config = dict(
    n_layer=9,
    d_model=192,
    n_experts=32,
    experts_per_token=1,
    d_expert=224,
    d_shared_expert=0,
    activation='reglu',
    moe_layers=[0, 2, 4, 6, 8],
    router_score='softmax',
    normalize_top_k=False,
    routed_scale=5.66,
    balance_loss=0.00254,
    balance_bias=False,
    init_std_router=0.0138,
    lr_router=0.000761,
    vocab_size=32768,
    norm='rmsnorm',
    norm_eps=1e-05,
    tie_embeddings=False,
    optimizer='soap_variant',
    lr=0.0041,
    beta1=0.95,
    beta2=0.95,
    grad_clip=0.5,
    batch_tokens=32768,
    seq_len=256,
    train_tokens=268000000,
    steps=8179,
    dataset='wikipedia_en',
)
Below are experts of layer 6 (counted from 0) of a mixture-of-experts language model. Rows are named router (the router's row for the expert) and show model dimensions 96-191. Each number is 128 + 32 x the weight over its row's rms, rounded and kept within 0 to 255. Numbers have three digits each.
After each expert's rows: "raises" lists some tokens whose logits its average output raises strongly, later layers aside. This comes from a sample of Wikipedia text that the model never trained on.

# expert 10
router:090120157118158122147121139089140178141125161093116100133076106149125142095170166117100093143147177127094123145098141153157113087107122113199120120120130138155132152135156183184131125093160144171142165161146146111164142124113172192129160090106168169075142156101175148109082094163113126115
raises: "the ", "with ", "a ", "as ", "and ", "not "

# expert 13
router:157103120133143148148151130080165142102106151104081073103103098097175099188117122115090144147158158121135148158146101153096086163139114175078123164188164133108148110049101132139114083096153149086151145094103058059053167136105190099123107156161195141145150073139132149119091144096104103135
raises: "and ", "(", "|", "A", "N", "S"

# expert 25
router:177148190129137168124076145135098138135075111091139101107155182073162105130106140128153161120120129120113180109152088105109114140093177154128135077112176158158141128142157099120162133128117114130142084063116125145150101172134178161092085108090114119147112107151122147170117137098072118066
raises: ", ", "-", "at", "'", "i", "ous"

# expert 31
router:123167165147133157123133166139144121127170097131165155112089139180105095113097123123107083106132135079141155075077083145147076099095164148171107088156135078111117137060082135154129129116073178076132143135158109104115143160134087134078116163101192059176151146141120121141067093154129103139
raises: "the ", "a ", "this "

# expert 2
router:189121120117125126136168138129131155130104126106122054091136140191128125163071163096147115185114166096179125088062090140141089138120115109085130164146136121142138155079100115125178157105127088129130111084151081051103173123144166149116123129146181074139137137131108148121099146191100113185
raises: "— ", "(", "– ", "in ", "and ", "on "

# expert 23
router:154108164099116158148123094164163133145147125119175129132163140090126130134211119159189103151131092123110081120173105086135116143123120074122169122144173168118145083157141120080110164061088124120190124116096161116114139113103135158099137137120096195110092126112166171115095101154117130124
raises: ", ", "; ", ". ", ".", "-", "\n\n"

# expert 20
router:097142150209149194115127109115137126133156099168185172158101135112096120076126130128133096081099138160099103141076118109144110101108155162186113009149117111112139123098108128119098175141086137095117107144163140157165181101104106083136193130146196117153132185110079122099120109120102149149
raises: "the ", "a ", "an "

# expert 14
router:140098134095088159098161108113151126144137166133114053130160089181119113160089132083092147193152137104184131095096090127093115124124076117058121148171152105133097145122117073087159101148144095116096131118165106072089177052095137169202116105181144122124172132136139142115141110164098150180
raises: "in ", "and ", "(", "on ", "at ", "to "

# expert 18
router:197119121101114113134143128125143154145103132114124053089121121183130120160076159091162105187115150097166138095066062127125083127126121119081127161153148108149133153075094122115168156090129094122123112083157074068088169116128162143110124144161179065145139150114108162131086127184096110185
raises: "b", "z", "\n  "